Below are experts of layer 6 (counted from 0) of a mixture-of-experts language model. Rows are named router (the router's row for the expert) and show model dimensions 0-191. Each number is 200 + 20 x the weight over its row's rms, rounded and kept within 0 to 999.
After each expert's rows: "mostly gets" lists some tokens that are sent to it at least half of the time. This comes from a sample of Wikipedia text that the model never trained on.

# expert 6
router,177,172,210,178,193,202,197,208,243,210,168,172,200,227,191,188,196,186,170,216,187,202,200,214,202,203,201,203,179,183,176,242,178,226,188,185,189,194,209,194,189,228,231,179,201,204,232,163,219,190,159,209,174,187,209,187,213,194,226,219,179,214,208,183,219,187,196,187,218,206,221,193,205,204,211,233,215,202,198,160,223,194,193,174,191,188,204,203,211,214,198,239,191,188,220,196,208,174,213,220,179,211,219,187,225,172,223,201,225,212,189,175,235,192,164,210,213,199,198,171,188,205,181,173,180,206,200,222,182,207,196,218,198,202,191,179,208,183,205,217,210,198,212,197,249,196,182,190,196,155,204,185,208,199,181,212,192,237,184,172,216,174,224,212,231,205,190,205,227,165,262,194,188,167,194,241,208,220,166,175,210,237,192,211,196,187,182,169,184,232,146,238
mostly gets: " =", " across", " throughout", " →", " chronology", " via"

# expert 158
router,195,176,173,185,153,205,187,221,229,197,205,162,224,216,188,188,209,222,182,214,193,201,212,200,182,184,201,191,203,215,160,204,179,183,227,247,192,187,157,229,168,165,241,213,195,194,206,166,169,213,203,221,210,192,174,204,195,185,207,168,209,181,185,214,193,179,187,229,196,222,221,221,192,215,199,204,190,215,178,192,198,190,197,169,228,164,165,214,175,203,194,211,215,214,226,220,203,197,205,202,204,189,221,167,225,190,179,234,205,216,187,169,223,251,193,200,181,230,232,204,204,227,199,178,174,218,210,226,229,190,200,192,152,183,230,207,192,152,228,198,203,218,218,210,222,190,185,206,214,200,184,194,217,178,165,213,214,220,196,186,203,202,183,188,212,227,200,205,213,174,207,245,213,198,194,214,199,182,193,198,220,220,208,187,170,160,202,168,235,209,191,207
mostly gets: " team", " company", " game", " city", " player", " club"

# expert 70
router,225,222,149,188,202,176,219,191,223,190,199,194,231,222,183,195,198,203,224,206,194,180,221,222,192,173,196,208,201,194,176,207,197,216,225,210,189,200,207,201,193,197,209,166,181,218,213,189,177,196,183,197,189,215,200,237,182,231,234,204,194,203,220,196,204,181,191,206,190,235,248,197,180,217,218,207,216,212,137,189,220,174,229,176,225,194,192,178,181,214,193,216,162,196,194,191,203,206,211,232,184,187,242,210,190,203,191,240,202,214,200,200,230,231,157,220,211,218,209,226,173,215,202,196,224,183,186,214,241,191,210,206,194,212,219,203,174,192,211,249,216,207,202,208,214,210,182,220,203,184,164,215,241,179,194,225,198,228,176,170,178,178,195,241,236,203,176,194,218,188,181,254,213,212,192,195,192,226,173,215,196,216,192,172,206,195,197,185,178,183,202,238
mostly gets: " similar", " occurred", " attention", " firm", " panel", " architect"

# expert 26
router,185,221,196,179,184,191,202,176,210,203,193,172,195,196,194,191,190,202,207,226,175,221,234,203,176,190,207,187,225,170,212,202,149,211,232,239,188,227,176,195,190,198,219,218,179,184,232,183,165,205,189,225,203,220,192,181,218,194,213,184,191,192,191,206,164,198,192,191,227,196,219,184,190,191,224,182,192,188,185,194,224,185,234,171,205,188,212,204,213,222,206,228,188,214,229,197,204,163,158,175,176,180,199,212,204,188,198,200,181,185,200,165,216,189,218,201,245,193,192,196,147,223,216,192,174,187,182,250,195,193,231,202,159,199,233,195,196,179,193,221,206,185,212,201,204,254,201,215,199,190,204,220,185,172,176,186,206,219,215,170,177,208,202,208,203,195,192,196,244,197,170,216,223,200,188,214,173,247,186,228,196,208,189,163,194,186,169,150,199,209,168,213
mostly gets: " George", " There", " Joe", " what", " go", " my"

# expert 57
router,192,199,191,178,197,192,190,196,227,199,174,177,197,208,180,205,208,201,166,194,191,177,216,218,202,160,226,224,218,209,195,201,170,226,209,232,207,178,188,209,207,184,206,163,168,194,216,184,210,199,221,174,183,212,207,231,190,217,238,221,222,187,214,213,194,191,187,176,235,217,225,203,181,220,196,224,231,211,181,179,230,183,220,195,221,188,213,197,181,208,165,244,168,213,194,200,220,201,207,205,173,176,200,213,201,189,172,224,187,183,160,173,238,224,178,213,213,211,218,226,138,219,204,181,201,189,170,244,214,201,197,200,212,208,215,194,185,189,208,201,219,177,218,243,227,225,186,196,209,171,183,223,226,158,190,188,207,251,187,193,216,210,214,250,231,227,189,200,222,194,222,225,200,201,193,190,196,207,177,212,202,177,215,198,196,184,202,168,206,180,177,226
mostly gets: " prom", " trou", " remained", " fa", " difficult", " learn"

# expert 130
router,194,206,195,214,224,198,246,219,223,223,174,180,198,189,197,169,157,192,184,189,194,182,189,198,200,188,147,196,196,181,193,217,182,226,237,230,186,195,176,197,187,225,201,199,174,199,222,181,160,202,194,219,182,211,203,180,229,209,212,192,230,212,203,173,179,190,195,185,230,225,189,208,176,204,225,208,199,185,202,192,188,201,218,187,223,157,228,224,202,201,180,227,226,216,226,170,227,170,190,156,167,206,197,178,204,190,186,228,205,197,181,193,221,216,210,209,200,179,164,231,207,216,168,202,190,173,175,255,216,177,189,201,171,168,222,229,187,179,207,218,195,193,202,193,183,206,219,204,232,184,211,211,192,189,188,201,217,209,183,209,221,177,219,230,194,216,179,183,220,225,226,223,201,194,208,197,234,221,157,202,185,225,235,210,185,206,198,192,207,217,182,252
mostly gets: "′", " y", " should"

# expert 96
router,189,181,179,203,180,203,193,200,195,213,209,215,186,189,164,211,201,213,181,211,205,220,241,223,194,178,190,229,169,186,205,235,209,194,204,201,187,212,186,208,188,184,207,189,184,199,203,183,194,182,210,200,157,164,180,181,204,247,187,180,206,208,211,209,175,170,192,183,232,195,226,192,151,229,245,178,183,206,180,174,166,189,190,209,215,168,174,207,207,198,194,229,197,215,191,212,239,168,175,214,208,199,243,197,209,175,188,199,189,191,165,160,234,255,225,202,220,228,207,215,192,231,209,207,211,185,183,212,199,178,222,192,184,215,211,231,163,181,194,198,191,194,236,195,208,230,169,205,199,180,190,220,212,163,192,176,224,197,189,191,211,216,219,201,198,182,168,184,210,219,190,233,217,236,212,208,216,224,201,191,231,219,232,169,207,196,171,197,208,234,201,207
mostly gets: "Ch", " List", "ss", "Be", "Th", " st"

# expert 142
router,176,188,210,212,164,203,203,191,223,195,205,193,228,209,186,182,186,203,170,206,170,183,217,207,177,182,202,197,196,210,186,189,202,214,182,220,202,221,194,211,193,214,185,210,206,172,195,163,180,217,202,232,210,192,184,171,218,231,214,199,230,213,219,198,218,189,194,191,237,221,214,200,200,208,192,208,204,203,179,196,213,165,218,183,214,152,242,181,212,233,184,201,197,199,222,187,222,200,172,189,197,179,246,213,206,177,176,202,197,222,161,187,231,228,194,222,158,215,206,225,209,238,186,203,165,184,205,239,213,169,208,208,192,201,221,218,205,192,201,222,198,185,219,201,203,218,188,248,236,197,196,249,189,189,184,190,202,209,209,204,208,186,220,196,230,178,158,183,207,169,196,212,269,222,194,205,232,209,152,221,214,181,204,179,182,181,181,213,220,216,175,228
mostly gets: "000", "00", "75", "52", "42", "01"

# expert 95
router,209,194,202,215,209,170,207,174,233,234,194,200,196,203,183,201,175,213,180,201,202,200,244,243,167,168,196,185,181,182,187,208,169,238,178,182,195,217,185,188,178,239,226,177,192,180,162,148,200,221,172,181,158,220,195,225,215,219,213,209,220,208,170,203,200,196,216,189,244,203,194,247,181,215,237,182,189,191,198,177,203,186,225,162,205,204,203,208,183,210,189,238,188,218,180,175,229,181,171,217,183,195,202,197,180,198,216,194,223,192,195,206,210,174,191,200,166,224,194,210,181,216,180,169,193,214,188,230,220,188,199,217,195,188,246,198,199,209,210,206,196,190,208,199,213,208,217,194,213,197,223,206,231,199,189,171,199,217,184,176,211,194,205,236,224,193,194,200,221,211,240,196,206,205,234,229,202,226,193,185,257,238,206,215,192,209,198,192,197,212,179,237
mostly gets: " de", " near", " New", " Los", " Sant", " San"

# expert 40
router,193,184,185,198,168,192,222,176,185,200,190,191,178,186,183,217,175,214,186,191,160,199,210,226,196,176,215,215,194,192,202,208,187,225,208,194,201,206,191,228,199,233,204,174,191,185,205,195,181,190,201,236,191,200,216,188,212,218,214,196,173,208,200,198,214,178,203,199,192,185,212,214,194,228,202,197,182,227,191,184,190,196,243,161,225,179,207,218,187,222,189,209,210,205,177,216,193,192,225,197,178,194,215,200,215,181,181,201,181,251,159,185,196,205,203,218,213,245,215,209,163,221,201,171,123,194,193,231,219,162,232,206,177,149,232,204,197,185,240,195,218,211,215,213,208,218,167,188,233,187,192,213,209,159,180,214,218,233,171,200,220,185,192,202,227,214,186,186,267,214,222,199,185,203,213,221,195,187,196,188,194,207,220,210,183,227,165,170,197,214,188,209
mostly gets: " p", " film", " work", " co", " pro", " app"

# expert 88
router,208,185,171,199,172,202,229,183,211,178,215,165,216,220,180,177,173,188,176,187,190,176,217,201,199,202,198,193,183,188,178,239,173,220,205,253,180,232,168,198,174,187,231,219,216,192,201,191,176,199,213,220,177,194,160,205,196,215,216,218,193,193,230,194,172,195,211,182,233,213,212,178,189,233,191,185,192,211,163,196,218,192,208,170,238,175,214,186,195,201,168,202,185,204,214,206,205,183,187,184,202,199,199,208,235,190,183,198,182,219,193,188,253,218,196,190,239,205,179,216,190,221,186,213,180,173,179,219,192,169,231,212,180,161,202,199,171,193,192,201,204,175,239,238,204,222,183,219,186,168,170,211,211,193,187,200,191,217,199,190,191,179,219,215,222,182,194,197,231,216,189,234,195,203,190,208,218,184,152,182,229,191,232,195,210,158,203,163,210,170,178,218
mostly gets: " was", " is", " were", " be", " are", " had"

# expert 28
router,188,203,184,196,162,158,223,191,168,197,200,167,234,167,184,216,209,205,197,196,179,191,190,211,197,205,197,224,203,194,181,205,172,205,212,192,144,196,184,186,161,206,197,205,177,197,180,177,209,222,169,212,190,183,204,197,214,244,241,188,202,176,211,193,155,158,184,176,211,193,201,214,191,196,224,194,217,208,178,193,209,230,232,177,191,178,204,211,190,238,163,210,195,242,183,206,232,206,176,205,203,165,226,195,199,206,194,211,250,199,187,194,182,195,166,209,210,233,181,196,187,233,185,202,203,226,186,231,194,163,223,202,209,199,209,203,192,204,217,211,219,180,209,214,202,200,182,191,192,177,200,198,233,194,201,174,243,202,169,165,182,165,204,193,218,222,202,221,210,200,218,219,220,203,241,182,229,228,194,210,235,222,197,194,200,181,184,170,200,233,186,224
mostly gets: " from", " after", " before", " After", " until", " since"

# expert 34
router,180,175,186,207,214,206,202,217,221,205,209,205,215,209,190,231,186,223,171,199,198,196,210,205,187,173,181,200,202,212,163,232,221,227,201,193,171,185,183,210,222,200,215,181,212,155,174,175,181,218,197,219,220,184,207,218,231,217,193,189,218,230,229,206,206,183,211,179,214,226,207,198,190,180,203,213,211,213,217,187,219,181,233,218,199,218,200,213,201,222,184,236,169,228,227,215,206,193,162,209,205,213,224,180,191,157,195,209,206,215,131,198,236,247,190,211,196,218,182,205,199,218,171,170,184,185,211,207,211,189,211,226,199,195,195,230,193,172,225,182,179,201,182,205,207,216,167,197,208,157,189,228,219,160,175,174,210,214,176,190,173,207,202,213,219,217,183,207,211,204,206,242,233,212,206,218,210,219,172,179,218,218,193,144,162,195,211,191,214,190,195,230
mostly gets: " to", " involved", " joined", " helped", " associated", " supported"

# expert 83
router,190,175,191,195,217,186,214,204,199,211,196,184,215,215,188,177,202,202,170,216,199,191,218,198,193,210,191,204,184,202,197,210,203,199,236,217,222,214,203,206,204,230,242,213,204,174,201,196,195,175,184,202,178,218,198,167,202,226,195,193,165,168,224,182,190,190,193,189,220,215,198,183,195,227,183,225,191,248,162,191,191,204,198,170,226,191,214,192,194,208,197,257,188,221,213,178,219,157,176,195,189,192,219,178,192,175,192,208,207,197,173,170,191,208,154,198,207,221,172,176,178,229,175,174,189,208,229,212,232,184,213,234,201,191,212,193,183,198,204,236,186,222,205,212,236,228,189,177,208,184,176,195,204,197,197,204,187,266,216,172,188,180,185,215,199,217,190,203,209,227,225,194,236,206,198,184,197,227,140,234,253,223,191,165,195,190,195,173,205,225,198,223
mostly gets: "=", " =", "\n\n", "History", " Genre", "See"

# expert 139
router,196,199,192,194,207,191,198,177,213,188,200,207,208,186,200,220,214,191,199,232,179,203,214,181,148,206,198,185,145,205,193,228,189,196,234,208,211,196,187,193,169,181,216,192,193,175,202,188,179,169,196,194,204,189,217,205,237,201,215,190,180,221,199,185,178,190,215,198,221,202,211,227,194,181,222,192,183,209,183,193,186,200,209,178,215,207,220,237,182,204,193,233,227,194,223,230,238,187,161,223,195,185,201,222,233,195,194,214,205,233,187,180,227,216,209,190,199,213,170,192,187,229,185,201,198,143,183,223,219,185,213,221,195,196,225,245,203,220,188,225,218,210,204,216,205,251,190,236,203,185,193,195,222,159,183,178,176,192,190,158,183,203,220,210,199,212,185,177,252,189,185,227,240,238,180,199,181,217,169,207,261,204,198,174,197,203,193,212,211,211,191,227
mostly gets: " Wa", " Love", " get", " reve", " Croatia", " went"

# expert 24
router,195,183,177,206,170,194,225,231,178,186,192,201,193,193,179,213,195,169,183,184,210,201,211,222,180,178,186,177,211,199,175,176,175,234,208,190,192,193,192,220,158,229,224,221,186,175,211,157,202,199,195,247,218,177,184,231,185,239,223,207,213,177,221,199,208,187,223,173,216,243,218,243,173,183,184,192,200,203,188,188,219,210,247,216,204,189,211,186,175,232,177,231,194,209,193,186,182,187,165,185,201,194,263,209,179,190,212,220,199,199,180,193,200,203,187,169,224,195,198,205,184,220,186,185,178,206,195,229,210,195,224,230,182,210,204,218,192,193,224,194,216,184,235,212,194,242,202,214,217,183,181,177,227,178,211,217,196,206,215,200,202,212,215,242,232,198,188,179,222,185,188,235,228,193,197,200,225,200,200,194,246,228,181,185,206,220,185,193,243,210,207,208
mostly gets: " In", " in", "In", "com", " During", " for"

# expert 135
router,155,176,198,200,175,195,241,203,224,197,195,188,228,202,166,194,199,227,182,201,173,172,213,177,167,179,211,217,202,207,216,176,188,212,196,218,178,235,193,204,196,197,177,218,225,175,199,174,208,210,225,232,198,204,181,175,224,238,227,192,223,185,205,203,190,181,194,205,245,252,210,202,200,245,196,191,186,219,189,187,214,197,217,179,204,140,221,196,190,206,180,205,189,214,208,185,213,187,202,197,191,168,201,213,182,187,202,183,198,202,162,192,217,220,200,212,193,233,193,179,203,223,163,182,155,182,191,235,215,179,193,221,192,190,208,199,221,195,220,203,190,205,201,192,177,214,198,235,232,179,179,261,199,180,190,205,214,199,183,204,208,176,234,208,216,187,146,189,205,202,202,209,224,208,202,202,252,201,184,198,208,198,163,190,186,176,211,202,207,236,207,227
mostly gets: "9", "5", "4", "6", "3", "1"

# expert 127
router,172,170,179,206,182,200,195,220,209,221,209,187,229,205,219,187,192,199,205,189,208,210,205,228,170,197,207,197,179,222,174,203,192,199,199,235,217,224,175,220,148,217,239,191,191,210,188,179,187,214,209,183,204,180,159,178,192,175,227,155,189,223,228,193,173,187,178,210,221,222,209,246,196,202,210,205,210,185,153,201,226,208,207,173,198,189,179,198,212,227,182,196,157,201,215,234,216,183,227,194,215,190,217,200,205,201,189,228,210,195,161,181,218,231,208,208,193,235,227,197,203,198,157,174,177,159,183,208,235,162,218,210,184,207,249,198,173,181,231,215,212,183,246,196,195,203,167,192,234,189,203,187,206,183,179,195,204,233,188,171,188,194,186,211,213,191,181,184,200,199,189,214,219,215,205,226,189,216,211,200,215,238,221,199,183,200,214,192,197,206,174,233
mostly gets: " team", " series", " League", " club", " District", " area"

# expert 125
router,165,183,156,230,176,188,216,213,245,223,208,188,183,190,207,221,182,179,174,190,187,184,211,206,209,165,215,196,185,229,209,199,207,211,206,206,215,205,195,176,180,205,227,177,188,178,199,158,229,196,187,208,189,200,190,215,241,222,216,180,200,208,205,194,191,200,212,201,225,197,204,203,156,213,243,240,195,211,168,202,192,178,217,195,167,170,184,203,223,203,171,202,210,187,207,224,176,180,196,180,228,215,225,212,210,174,163,174,208,215,190,189,200,190,186,210,210,243,244,205,187,229,195,226,191,212,191,237,238,160,203,213,198,201,190,215,187,175,233,240,240,201,222,181,191,214,191,226,205,183,175,212,238,182,188,214,204,215,193,189,223,209,222,243,225,200,194,211,208,165,220,220,218,191,198,236,207,212,184,212,206,198,190,203,188,187,191,176,186,183,159,174
mostly gets: " first", " each", " second", " third", " next", " every"

# expert 8
router,207,191,187,187,209,223,218,193,206,219,191,172,205,235,193,189,181,221,148,230,188,209,191,198,168,202,207,195,184,211,158,192,196,206,217,198,191,234,166,207,206,194,203,175,178,178,203,206,226,186,152,222,194,190,217,222,202,194,231,188,220,185,211,206,189,182,179,213,212,223,189,194,180,204,197,212,224,211,162,198,200,154,203,204,200,163,237,185,229,217,179,226,177,239,201,227,216,197,190,192,202,175,228,197,193,171,203,184,209,244,168,192,205,208,167,211,201,215,186,212,222,217,187,195,195,188,163,243,217,173,199,219,171,216,187,196,239,225,223,202,215,167,215,221,231,228,215,201,212,163,176,199,223,201,196,237,229,224,214,178,183,189,209,191,204,225,197,204,202,187,218,214,219,236,200,219,197,175,167,237,197,213,199,201,184,185,151,179,214,210,195,216
mostly gets: "ated", "ted", "ous", " original", "ized", "rated"

# expert 93
router,220,211,190,229,190,192,219,162,169,201,200,213,224,210,192,196,176,202,195,176,165,197,180,199,182,177,208,200,156,191,166,216,199,202,199,209,188,221,164,206,185,218,192,168,201,188,191,153,215,168,182,170,183,201,205,200,207,194,247,164,197,214,237,185,189,199,209,211,224,222,223,218,180,238,208,211,219,236,192,190,225,168,210,189,210,171,189,183,178,205,196,220,173,199,208,226,228,171,205,209,220,185,218,201,218,213,187,244,200,211,193,182,200,206,179,232,189,214,224,225,180,205,175,202,187,177,199,223,257,178,176,236,169,172,222,218,187,204,203,205,198,196,235,201,192,199,218,196,232,210,211,235,195,168,151,208,194,211,214,160,208,211,188,228,203,190,165,175,221,192,197,202,218,181,194,205,214,207,199,216,205,216,200,195,202,208,179,181,212,212,147,214
mostly gets: " government", " engine", " district", " bank", " Court", " church"

# expert 105
router,177,171,174,193,179,166,226,223,191,199,189,177,245,220,194,168,189,180,197,214,182,214,203,186,192,178,160,197,185,177,208,243,200,196,222,186,179,222,197,189,158,220,244,201,204,195,197,181,206,165,214,225,188,171,191,178,186,189,200,189,199,200,183,194,152,183,206,212,247,210,194,179,176,218,223,205,189,206,199,161,186,187,212,171,191,178,252,176,213,224,194,230,195,206,221,180,199,192,180,183,177,206,206,194,212,177,182,203,199,227,210,184,207,183,164,228,229,221,208,213,214,220,161,192,198,225,199,208,226,188,216,229,160,190,204,200,179,152,212,250,223,201,205,208,227,207,213,204,224,194,175,206,228,189,203,204,204,228,200,173,181,183,207,217,207,206,186,204,208,193,220,209,206,224,200,240,204,220,188,198,207,223,196,168,205,185,162,188,202,196,162,204
mostly gets: "\n", "\n\n", " Genus", " Animalia", " Synonyms", " Clade"

# expert 155
router,170,173,198,213,188,180,197,198,207,221,212,174,204,190,196,208,192,237,161,219,198,188,238,187,164,206,224,225,184,217,173,199,186,187,241,217,202,208,216,203,195,209,233,199,193,179,197,183,190,218,211,213,168,197,182,171,199,230,210,196,179,184,220,162,202,166,202,176,198,228,213,194,189,242,202,225,202,210,207,182,182,194,227,195,231,179,197,210,219,201,190,210,166,211,219,206,227,160,183,190,222,202,248,176,206,151,212,196,199,194,164,175,183,208,194,198,187,223,175,182,195,235,196,156,202,195,227,196,231,190,201,244,183,179,216,181,178,202,208,222,181,201,208,203,203,216,172,206,215,206,207,189,214,190,203,214,180,262,204,205,223,197,200,206,218,214,202,191,194,206,204,191,245,168,228,191,214,211,149,208,236,161,197,179,172,175,197,184,207,211,196,218
mostly gets: "=", "See", "Biography", "Early", "Awards", "History"

# expert 7
router,189,215,212,198,190,201,203,187,221,204,193,175,222,185,171,207,178,181,165,209,168,186,183,176,202,191,208,213,184,190,186,217,190,195,196,206,208,211,171,197,183,203,197,171,201,167,180,197,189,188,225,187,169,185,190,196,210,230,258,232,224,192,212,207,199,187,221,216,228,201,244,185,176,218,222,218,214,213,197,189,219,176,213,168,230,177,236,186,175,221,196,224,197,196,170,237,241,153,177,184,197,217,215,188,242,195,175,192,212,215,181,189,219,193,163,205,222,207,168,210,165,222,203,162,177,188,182,243,214,175,206,218,165,168,202,215,190,181,225,177,173,215,222,195,200,221,217,207,216,199,197,220,191,198,171,173,191,223,200,146,206,201,192,203,213,205,168,204,229,197,198,219,203,226,163,191,189,204,197,211,197,194,224,190,213,182,168,182,225,203,172,210
mostly gets: " mo", " can", " ft", " che", " Mol", " protein"

# expert 14
router,210,154,175,178,186,176,206,204,227,213,181,188,227,188,188,213,154,190,214,175,164,190,218,214,200,180,186,230,183,188,174,223,199,217,192,211,203,224,195,215,173,234,213,173,178,189,246,181,181,195,209,212,172,171,215,181,222,246,214,191,184,209,210,202,218,178,181,180,194,190,217,182,191,208,226,197,222,219,186,155,174,174,218,194,219,180,189,185,189,203,198,222,203,181,218,204,191,183,188,183,206,201,219,207,206,197,166,195,213,230,163,214,220,210,191,215,193,246,234,204,168,230,190,168,162,213,174,242,217,161,220,199,170,188,228,230,178,198,233,229,223,203,191,192,195,184,185,222,214,206,213,192,233,179,165,200,223,222,211,183,219,219,214,196,218,233,171,200,218,218,193,213,209,205,205,221,170,201,204,224,191,213,195,196,196,222,182,207,204,207,202,227
mostly gets: " p", " t", " g", " mo", " Gu", " cl"

# expert 66
router,216,192,193,164,211,200,229,211,197,183,194,180,204,209,196,209,196,176,198,228,186,185,179,218,164,221,170,191,190,214,199,213,197,210,209,203,190,194,191,223,187,216,174,190,189,203,214,155,168,200,169,203,189,153,212,203,261,191,209,174,226,183,178,206,142,173,186,200,202,233,223,199,214,231,199,180,189,187,183,171,220,190,217,180,226,186,195,187,170,231,190,223,191,196,207,190,186,186,185,185,180,217,235,190,231,184,211,249,193,214,189,190,209,203,175,219,229,214,190,176,213,190,158,192,205,178,181,217,222,187,210,201,199,186,160,201,206,189,212,200,199,245,202,189,192,234,192,224,219,211,207,226,236,182,189,207,181,207,187,181,184,179,217,206,193,203,180,172,230,211,199,213,251,203,163,196,191,220,188,209,245,223,243,192,200,217,191,191,190,232,184,187
mostly gets: " make", " Yes", " whether", " offers", " notes", " Genus"

# expert 0
router,220,190,187,226,193,176,221,194,263,217,192,204,209,190,173,190,167,221,188,208,194,178,235,174,179,193,189,213,213,194,200,216,181,227,224,244,197,207,169,206,177,197,207,203,187,169,219,181,185,214,222,202,141,197,175,182,190,203,226,206,180,237,210,178,180,180,171,192,212,223,226,206,143,182,219,208,201,206,212,198,170,157,208,184,195,170,220,208,207,220,203,202,214,229,211,202,227,173,180,197,187,171,198,196,216,217,175,195,211,177,166,159,199,228,223,195,173,188,183,195,175,206,184,195,188,194,194,252,209,199,216,220,178,169,207,226,193,210,218,199,197,192,195,215,197,223,200,218,213,206,182,238,189,177,202,199,199,206,184,172,209,165,189,242,219,206,196,178,206,160,196,216,215,172,190,227,211,217,184,195,227,207,229,189,209,196,179,179,172,206,192,220
mostly gets: " bon", " Min", " wa", " Jun", " Tai", " sun"

# expert 65
router,181,198,216,212,225,192,214,225,195,196,183,193,224,191,186,210,185,229,194,164,215,176,220,197,165,183,190,178,214,234,170,198,174,205,188,205,172,194,211,167,202,182,199,195,184,164,203,169,183,232,203,205,203,172,232,194,202,202,208,186,228,230,212,204,198,186,231,191,212,218,213,198,184,214,237,185,207,212,223,189,188,182,234,193,209,224,199,192,182,222,185,211,160,233,211,200,221,200,159,240,190,193,204,177,212,174,173,213,171,209,172,207,214,205,189,237,225,232,187,209,213,214,182,178,201,165,224,247,190,212,200,216,200,182,199,216,176,186,221,191,187,207,197,200,198,205,169,219,219,168,203,235,214,186,184,177,215,210,166,196,203,198,209,225,246,240,195,222,227,194,189,221,232,203,197,203,198,247,178,178,240,200,195,177,163,206,157,199,212,188,198,229
mostly gets: " to", " into", " can", "po", " would", " will"

# expert 44
router,210,204,215,196,181,192,234,144,224,218,207,195,197,186,177,166,192,188,189,198,166,210,195,236,191,198,165,197,182,211,215,188,179,219,208,212,194,232,176,192,192,221,198,173,208,209,202,171,180,190,203,184,157,164,222,197,234,195,193,219,200,203,196,193,176,179,226,228,235,207,195,223,188,197,216,200,185,194,181,196,229,196,198,161,221,190,188,206,191,240,195,255,206,203,205,232,205,179,172,171,170,186,206,196,217,190,221,193,197,185,186,196,237,203,185,189,223,206,169,183,176,196,191,185,186,179,178,218,208,186,224,218,180,202,228,224,216,180,221,210,175,188,180,215,230,198,199,201,219,163,192,219,196,202,177,194,172,213,159,167,180,186,183,221,236,239,148,228,207,216,196,224,248,221,192,193,199,211,201,220,230,191,208,203,186,214,171,221,220,209,207,200
mostly gets: " res", " Died", " Res", " Fight", " Prop", " Bomb"

# expert 159
router,182,190,189,206,182,160,189,202,182,212,197,193,175,219,213,191,165,193,203,190,160,148,242,235,198,202,169,213,202,183,208,212,190,212,211,219,193,227,189,240,190,195,203,175,188,212,205,188,183,203,219,223,193,178,209,169,248,204,209,203,218,225,203,188,204,190,182,222,218,219,186,208,216,223,233,213,218,205,178,197,187,236,214,217,214,181,219,200,196,211,191,198,181,203,208,212,216,214,186,180,192,189,197,219,194,184,198,204,199,200,167,187,202,209,208,233,211,223,166,210,159,238,173,150,181,225,177,226,209,153,206,207,209,204,191,192,200,178,224,223,225,179,206,149,202,207,214,203,202,176,186,198,214,172,195,184,221,206,210,173,213,210,198,256,226,238,194,212,236,216,213,204,189,201,185,249,193,204,222,186,182,212,204,181,187,203,167,180,204,233,181,237
mostly gets: " la", " pro", " Mar", " ri", " lo", " en"

# expert 114
router,185,168,200,197,197,172,226,219,224,207,191,194,177,220,188,195,175,215,163,157,193,181,204,180,189,188,228,181,196,199,205,238,188,179,196,201,182,200,168,218,169,198,232,188,182,199,203,187,188,221,227,196,182,195,200,201,213,260,207,173,180,239,203,198,195,181,192,180,217,238,211,173,170,208,232,214,213,184,165,195,190,194,220,205,185,173,207,187,211,234,156,211,202,196,200,204,197,179,172,194,189,180,222,213,228,194,185,185,267,202,217,217,212,211,219,197,189,208,223,183,188,214,158,191,191,216,172,220,206,171,184,185,212,179,230,197,185,203,241,188,210,179,225,213,194,229,194,219,172,171,201,200,216,181,182,216,189,213,224,195,192,202,195,192,191,189,180,232,222,200,242,206,192,238,177,217,203,241,195,192,214,195,203,176,170,193,171,183,246,191,206,202
mostly gets: "g", " L", "k", "G", " g", " G"

# expert 98
router,206,167,206,186,207,202,198,216,199,194,193,182,228,232,186,211,179,198,181,189,181,178,180,198,205,180,208,223,168,213,187,203,166,196,202,171,148,204,183,207,191,199,216,195,198,186,212,180,223,188,198,186,173,181,191,183,211,238,241,194,187,209,250,198,228,194,226,200,238,219,210,211,173,188,200,201,224,244,173,200,187,205,243,194,178,181,210,254,183,200,208,211,223,205,249,223,206,204,194,223,194,166,231,193,208,190,189,234,207,202,164,186,213,190,197,168,202,195,194,206,194,232,165,211,200,192,155,197,203,192,224,190,182,216,219,222,194,217,205,222,188,205,229,198,213,234,214,210,203,182,191,194,265,175,197,208,214,217,233,192,190,214,216,212,223,196,153,187,218,201,252,231,206,206,209,194,198,214,178,193,214,223,207,199,201,190,193,231,228,182,205,208
mostly gets: "berg", "burg", "ß", "mann", " von", "bach"

# expert 77
router,207,190,193,198,168,174,198,189,195,208,184,210,201,163,172,196,156,226,178,204,216,223,190,221,160,180,197,196,219,181,191,207,161,214,191,191,194,214,194,188,185,225,206,172,191,193,187,169,201,228,199,222,184,215,158,218,199,217,241,198,198,215,190,196,197,191,197,210,224,209,199,242,179,191,233,178,186,197,195,180,219,222,218,194,211,192,215,179,194,228,167,216,176,245,219,223,206,168,180,202,210,218,205,198,218,169,222,165,190,175,183,185,220,193,150,170,176,237,201,228,191,199,160,177,183,186,171,240,187,183,195,226,192,225,236,228,207,212,200,208,192,228,220,209,189,193,181,197,213,186,189,229,235,209,192,208,181,219,182,160,176,182,223,220,200,214,171,177,202,196,213,249,214,170,200,192,177,206,191,201,247,223,191,209,200,201,210,193,216,201,200,206
mostly gets: " between", " under", " up", " Ed", " off", " King"